{
  "num_hidden_layers": 10,
  "d_shared_expert": 0,
  "hidden_act": "swiglu",
  "balance_bias": false,
  "init_std_router": 0.0142,
  "lr_router": 0.000709,
  "num_key_value_heads": 1,
  "vocab_size": 7550,
  "rope_theta": 10000.0,
  "init_std_up": 0.0366,
  "beta1": 0.95,
  "warmup_steps": 50,
  "max_seq_len": 1024,
  "doc_mask": true,
  "dataset": "wikipedia_en"
}
Below are experts of layer 7 (counted from 0) of a mixture-of-experts language model. Rows are named router (the router's row for the expert), gate (a neuron's input weights, with its number), up (a neuron's input weights, with its number), down (a neuron's output weights, with its number) and show model dimensions 0-127. Each number is 50 + 12 x the weight over its row's rms, rounded and kept within 0 to 99.
After each expert's rows: "gets" lists some tokens that make up at least twice as much of what it gets as of all text. This comes from a sample of Wikipedia text that the model never trained on. Tokens count by the router's weight.

# expert 1
router:51 43 69 53 48 57 69 52 52 35 56 45 46 66 63 50 49 59 62 49 54 56 53 34 37 25 56 48 48 57 57 43 55 33 71 68 58 48 46 75 56 52 50 58 51 60 27 27 41 47 49 63 46 30 44 53 60 57 56 56 62 68 42 37 46 44 55 43 28 69 54 48 52 34 39 63 27 63 64 37 45 57 47 39 66 27 40 34 32 56 50 62 65 32 51 53 69 65 45 39 60 40 46 61 31 44 47 44 31 52 32 61 49 37 61 69 81 56 47 43 50 50 32 23 56 38 32 58
gate18:51 39 14 35 57 43 54 58 52 49 63 80 66 51 51 60 60 25 34 42 38 61 59 43 29 43 39 51 47 26 38 69 49 58 54 54 52 77 63 67 34 42 48 48 18 56 54 67 61 45 69 58 46 42 60 60 36 50 60 53 47 53 38 55 42 42 38 53 52 51 54 53 33 35 52 46 48 50 51 55 50 39 55 47 53 55 40 48 40 34 60 43 70 20 42 58 60 54 62 70 55 55 37 39 41 42 47 41 57 36 30 42 63 64 68 47 64 42 58 44 19 39 39 36 43 48 46 66
up18:56 44 68 22 25 58 27 42 30 51 56 43 51 47 49 51 81 43 67 46 55 55 52 39 52 42 45 57 67 39 40 70 50 45 47 44 65 40 59 64 74 59 73 47 48 54 53 41 61 46 65 59 59 48 60 66 51 54 54 37 46 53 50 42 34 64 57 52 50 37 40 37 32 27 33 59 38 47 19 64 47 45 40 37 66 50 30 57 58 40 53 43 45 51 55 60 64 75 43 40 53 51 42 35 56 47 59 23 40 47 47 63 51 58 57 63 58 89 41 47 42 53 55 52 45 41 44 68
down18:54 59 71 64 61 48 47 60 48 55 58 39 44 49 47 45 46 59 63 42 51 59 57 47 28 29 59 56 61 58 84 48 48 33 61 49 53 40 29 62 50 56 57 53 63 56 44 53 34 31 55 48 68 56 53 38 59 44 23 58 38 66 56 65 44 67 72 24 28 55 76 36 57 57 52 61 59 50 59 50 51 59 68 52 37 49 40 62 31 48 40 53 39 45 43 53 65 42 56 58 29 52 83 52 50 57 50 43 35 36 75 58 52 44 42 48 28 47 54 74 57 54 51 65 75 45 52 55
gets: " was", " is", "ed", ",", " as", " were"

# expert 6
router:44 38 30 45 51 37 56 57 68 48 28 45 38 47 66 61 48 58 46 73 24 58 50 42 40 55 35 44 51 62 62 51 67 46 48 38 39 57 49 62 59 62 39 49 55 59 46 62 54 55 47 55 58 43 36 64 60 22 45 46 44 45 37 41 22 37 64 64 41 45 40 41 55 67 35 75 43 64 55 29 42 50 37 66 67 67 34 35 58 42 41 42 33 67 51 71 25 51 40 39 29 24 42 54 45 51 52 56 48 43 40 70 36 63 78 36 53 55 48 57 54 39 45 56 48 36 46 48
gate18:32 62 49 74 60 54 29 51 65 44 40 45 56 47 42 51 51 64 43 58 33 40 50 51 35 50 40 48 79 44 68 49 31 26 53 63 33 41 70 35 35 56 63 60 39 38 52 53 50 43 28 39 70 66 31 45 52 39 37 47 44 33 48 38 49 42 54 60 48 55 50 39 46 33 39 60 48 44 62 59 64 56 63 73 51 46 61 58 46 33 39 48 34 38 56 42 37 58 54 51 56 55 29 37 68 48 64 79 47 39 51 67 40 47 34 71 51 58 50 57 76 75 48 45 54 61 68 50
up18:51 47 31 36 48 61 38 52 65 68 60 66 51 47 64 35 64 45 55 29 59 50 35 51 65 77 51 25 63 70 48 55 31 47 38 49 42 60 47 46 40 34 56 43 59 81 46 65 69 65 48 58 43 60 38 47 51 56 58 55 58 41 57 38 47 34 44 45 26 45 50 61 41 32 77 46 59 50 56 50 31 33 45 38 53 27 34 60 47 60 64 44 68 36 36 49 56 51 60 36 25 41 57 59 59 68 59 55 63 42 50 37 56 52 57 63 45 38 42 60 29 33 58 44 46 42 49 76
down18:45 45 54 36 54 49 40 35 39 51 32 40 45 40 38 42 55 64 46 36 66 55 53 58 64 40 50 62 39 58 52 61 62 50 65 72 48 70 68 43 48 33 57 44 49 38 48 75 42 67 34 71 43 58 62 22 55 39 62 77 56 38 46 42 58 54 48 57 52 40 43 44 33 28 43 52 49 46 50 51 42 43 54 41 31 69 24 33 41 31 51 58 48 59 59 57 53 71 74 39 45 49 61 43 42 47 42 59 33 28 74 80 66 59 58 45 52 58 50 56 61 45 76 60 58 59 48 44
gets: "s", "es", "ing", "ation", "ers", "ies"

# expert 3
router:44 64 45 38 52 42 25 47 51 40 65 25 46 59 37 50 38 32 51 37 28 44 41 52 35 52 44 62 30 54 30 57 41 56 43 57 66 61 45 43 67 43 24 38 50 47 44 60 40 65 47 38 55 46 46 39 41 61 54 49 60 46 44 66 62 45 46 42 51 47 49 46 59 64 60 37 65 51 34 47 37 53 50 35 41 55 46 60 49 25 53 50 40 54 69 29 27 30 60 49 45 58 58 38 71 55 48 31 46 47 52 44 59 72 59 29 20 23 49 42 39 31 37 35 58 43 78 59
gate7:55 35 51 41 49 60 47 63 55 58 64 42 19 45 62 39 57 64 27 48 31 48 44 60 42 47 67 44 41 57 60 47 75 68 51 27 59 48 68 52 50 72 53 37 58 51 42 45 53 40 31 54 30 17 53 40 53 69 64 50 43 65 72 49 50 49 49 68 48 62 55 33 52 31 40 50 48 33 49 67 41 54 54 33 59 52 32 75 44 45 20 58 51 50 50 54 49 59 46 67 64 38 61 51 44 39 51 53 36 49 51 51 60 28 59 59 43 31 42 38 49 33 39 23 43 42 54 59
up7:33 60 28 58 51 40 59 73 43 35 44 45 38 44 29 61 80 41 68 44 65 45 44 46 37 40 37 44 56 46 54 74 45 33 41 58 51 66 45 46 26 27 57 75 34 54 42 39 61 32 42 44 53 37 34 40 56 35 40 59 49 28 37 43 40 48 41 50 55 59 48 39 67 55 51 52 38 67 44 48 46 58 66 43 40 50 66 58 54 45 56 52 70 50 32 32 42 44 52 57 40 72 44 45 55 35 50 38 66 66 62 54 59 65 34 48 35 31 57 58 42 28 50 46 48 64 32 30
down7:40 66 62 47 45 53 49 56 68 70 64 46 53 60 61 38 34 59 46 63 49 35 60 56 45 51 80 67 49 70 36 55 35 41 45 65 21 39 69 52 68 45 43 44 31 74 47 83 64 43 37 50 57 38 28 63 59 48 44 50 40 59 41 73 53 40 34 63 50 45 42 62 44 39 58 32 68 65 49 44 60 52 47 57 46 53 60 40 53 33 51 46 54 44 45 55 56 40 51 44 45 34 68 73 64 43 58 60 53 49 43 56 54 65 28 53 62 43 60 63 54 44 53 48 47 44 89 51
gets: ".", "s.", " The", "es.", ").", " New"

# expert 0
router:73 57 50 64 29 65 41 55 43 61 53 48 55 49 38 35 65 69 65 59 59 50 38 41 70 62 48 43 55 49 72 61 48 47 52 35 59 46 45 37 69 45 45 54 57 44 58 56 42 70 32 63 72 56 57 44 56 25 62 52 50 38 57 31 63 33 50 42 55 37 42 69 36 42 42 37 49 57 46 41 44 70 46 35 27 68 52 61 27 60 49 59 44 59 61 43 62 65 42 63 68 52 52 43 69 38 54 66 65 37 77 38 56 36 52 69 62 55 39 42 62 69 72 47 48 54 31 48
gate7:55 44 26 16 43 25 37 39 45 46 48 63 81 64 21 41 57 53 50 73 44 56 51 53 62 42 57 34 63 61 43 44 61 39 67 45 48 40 60 67 60 40 44 55 46 40 68 59 44 44 47 28 58 44 54 33 37 53 49 38 69 53 60 42 55 36 66 48 38 42 31 55 51 42 70 52 65 58 56 45 58 48 35 49 25 64 64 56 47 50 42 42 59 70 59 53 52 56 55 61 43 59 63 31 63 49 60 57 33 50 59 26 44 52 62 53 38 70 56 33 34 27 50 52 49 53 55 35
up7:31 30 53 54 45 57 40 27 52 61 72 60 42 40 63 41 54 58 66 29 41 54 48 29 43 46 70 58 39 53 35 64 50 64 56 52 37 55 44 47 20 51 46 44 44 37 53 42 52 67 72 49 33 57 23 54 62 47 60 59 39 53 63 58 38 60 48 46 57 61 49 59 49 40 33 50 30 62 46 30 49 59 49 39 68 63 64 52 86 56 53 51 54 27 19 47 41 55 68 44 46 69 30 37 32 60 49 46 56 51 47 61 34 42 57 60 54 44 71 46 52 39 56 60 49 50 41 64
down7:56 39 50 48 55 64 63 72 47 58 41 55 52 45 69 52 51 33 54 15 58 64 52 62 58 72 46 56 50 67 59 67 62 50 55 35 45 53 11 53 51 57 41 39 44 34 46 56 59 58 51 36 47 12 55 50 51 50 46 72 65 35 42 62 25 51 34 33 52 46 60 45 45 46 66 41 50 43 48 69 52 38 37 47 60 55 56 52 31 32 34 45 47 64 55 50 46 37 61 56 57 30 43 52 71 40 47 50 59 46 41 57 44 55 50 45 26 46 50 63 72 67 37 46 63 58 30 36
gets: " |", "|", " 0", " 1", " ", " ("

# expert 2
router:59 35 44 55 84 49 37 60 47 66 36 63 49 50 34 57 47 52 66 53 62 43 38 62 38 38 63 66 58 38 51 44 44 53 43 66 59 43 44 27 41 42 48 46 30 42 44 42 53 27 46 51 58 28 31 50 31 63 45 50 39 30 44 66 36 56 56 55 41 57 48 53 35 51 68 53 62 35 54 59 36 33 70 48 30 52 63 58 62 64 52 45 34 40 57 46 71 49 46 66 48 63 71 57 48 73 70 59 62 68 42 47 46 39 70 27 44 42 39 46 73 47 67 37 54 57 49 31
gate7:61 61 49 55 75 66 46 34 69 48 66 52 55 57 67 60 45 50 56 45 30 41 59 57 73 38 54 35 55 51 42 58 46 60 50 34 49 53 61 29 51 55 63 57 46 31 68 46 37 43 49 52 65 63 38 37 48 47 25 19 63 38 69 51 34 38 56 60 45 44 64 66 47 68 70 46 31 47 48 66 45 43 58 36 41 54 58 67 58 31 57 66 52 52 77 44 58 57 51 52 33 46 64 69 65 56 75 52 57 51 54 40 29 65 54 49 35 44 30 49 50 33 36 39 62 44 63 57
up7:50 51 35 29 49 60 46 70 55 51 50 44 47 58 44 57 48 42 51 71 44 62 48 62 67 50 69 64 17 60 56 62 57 71 39 65 38 39 78 62 52 41 40 50 49 39 53 38 58 59 52 36 52 62 50 47 36 56 54 61 51 41 36 48 49 43 69 45 29 64 36 43 69 55 45 38 27 58 45 62 33 50 67 79 50 57 35 23 36 63 59 44 52 40 38 53 61 67 44 49 62 64 50 35 38 46 34 43 61 54 73 77 52 33 57 43 35 54 70 58 68 53 49 52 56 57 60 51
down7:61 40 54 37 53 63 22 32 48 41 33 46 53 46 36 68 45 26 53 68 38 47 64 54 50 52 54 22 36 66 26 29 51 44 58 65 56 65 50 48 41 57 48 64 38 46 47 62 41 69 50 42 46 58 65 54 61 35 66 71 69 72 54 34 47 56 71 74 58 46 50 40 54 49 28 47 46 56 48 32 57 41 42 51 58 50 56 42 42 50 60 50 38 64 64 51 67 48 77 42 54 38 50 49 69 27 65 60 55 37 58 46 59 39 50 23 43 46 47 48 69 52 56 70 57 42 48 36
gets: "\n", "-", "==", "===", " \"", "/"

# expert 7
router:26 64 63 44 34 61 46 46 48 63 65 69 53 52 64 37 59 46 38 70 43 43 72 43 59 49 40 60 50 35 38 33 42 31 38 44 64 36 44 61 36 58 59 79 54 41 56 53 43 64 43 56 62 64 61 66 51 77 33 43 60 75 65 60 51 40 46 60 46 44 60 29 60 56 48 32 35 46 56 66 72 25 43 60 54 42 53 71 49 64 62 59 75 52 32 62 48 35 49 51 48 42 54 46 62 34 44 58 38 44 47 40 42 41 46 55 25 47 68 52 64 53 62 39 45 52 43 54
gate18:36 54 45 51 63 53 59 52 52 63 50 78 70 59 74 47 62 36 54 43 47 43 43 54 47 44 50 58 46 56 45 48 40 51 61 39 47 51 83 37 57 42 42 59 36 34 52 72 44 35 53 43 30 54 25 33 45 52 53 57 47 51 46 48 50 53 48 49 51 64 50 20 45 76 32 43 41 39 73 56 54 52 57 50 33 64 57 61 57 48 34 49 60 34 40 49 36 49 38 40 42 80 47 21 63 63 32 54 40 62 27 48 48 60 51 50 38 38 77 69 53 51 42 58 73 31 49 52
up18:38 54 44 49 53 56 51 46 38 51 41 29 58 36 55 47 54 41 49 64 45 22 39 47 52 44 51 75 55 46 66 46 23 11 53 55 73 44 80 41 57 57 60 64 51 60 48 32 69 38 51 49 54 58 27 51 52 33 34 45 44 54 36 48 68 62 49 56 50 51 61 62 46 39 61 44 79 51 32 53 54 55 33 17 23 42 53 55 41 56 41 55 64 58 56 55 48 53 73 40 36 41 42 69 40 57 55 37 72 43 60 57 64 41 42 46 40 47 50 39 40 57 56 39 62 49 49 43
down18:37 70 44 53 54 53 64 36 41 38 48 50 48 49 49 64 64 40 50 45 47 20 49 56 53 46 54 58 36 35 46 48 63 63 32 49 41 32 68 62 63 59 68 64 47 51 38 82 53 70 36 54 75 45 49 46 65 60 54 55 45 61 53 48 61 56 54 29 30 37 48 68 27 65 34 58 36 72 58 47 50 33 42 48 42 53 63 62 54 67 73 41 40 56 40 67 36 31 50 44 56 69 45 31 52 45 47 54 38 43 46 57 62 41 36 57 66 42 71 54 37 56 34 31 60 72 53 45
gets: " of", " and", " in", " the", " to", ":"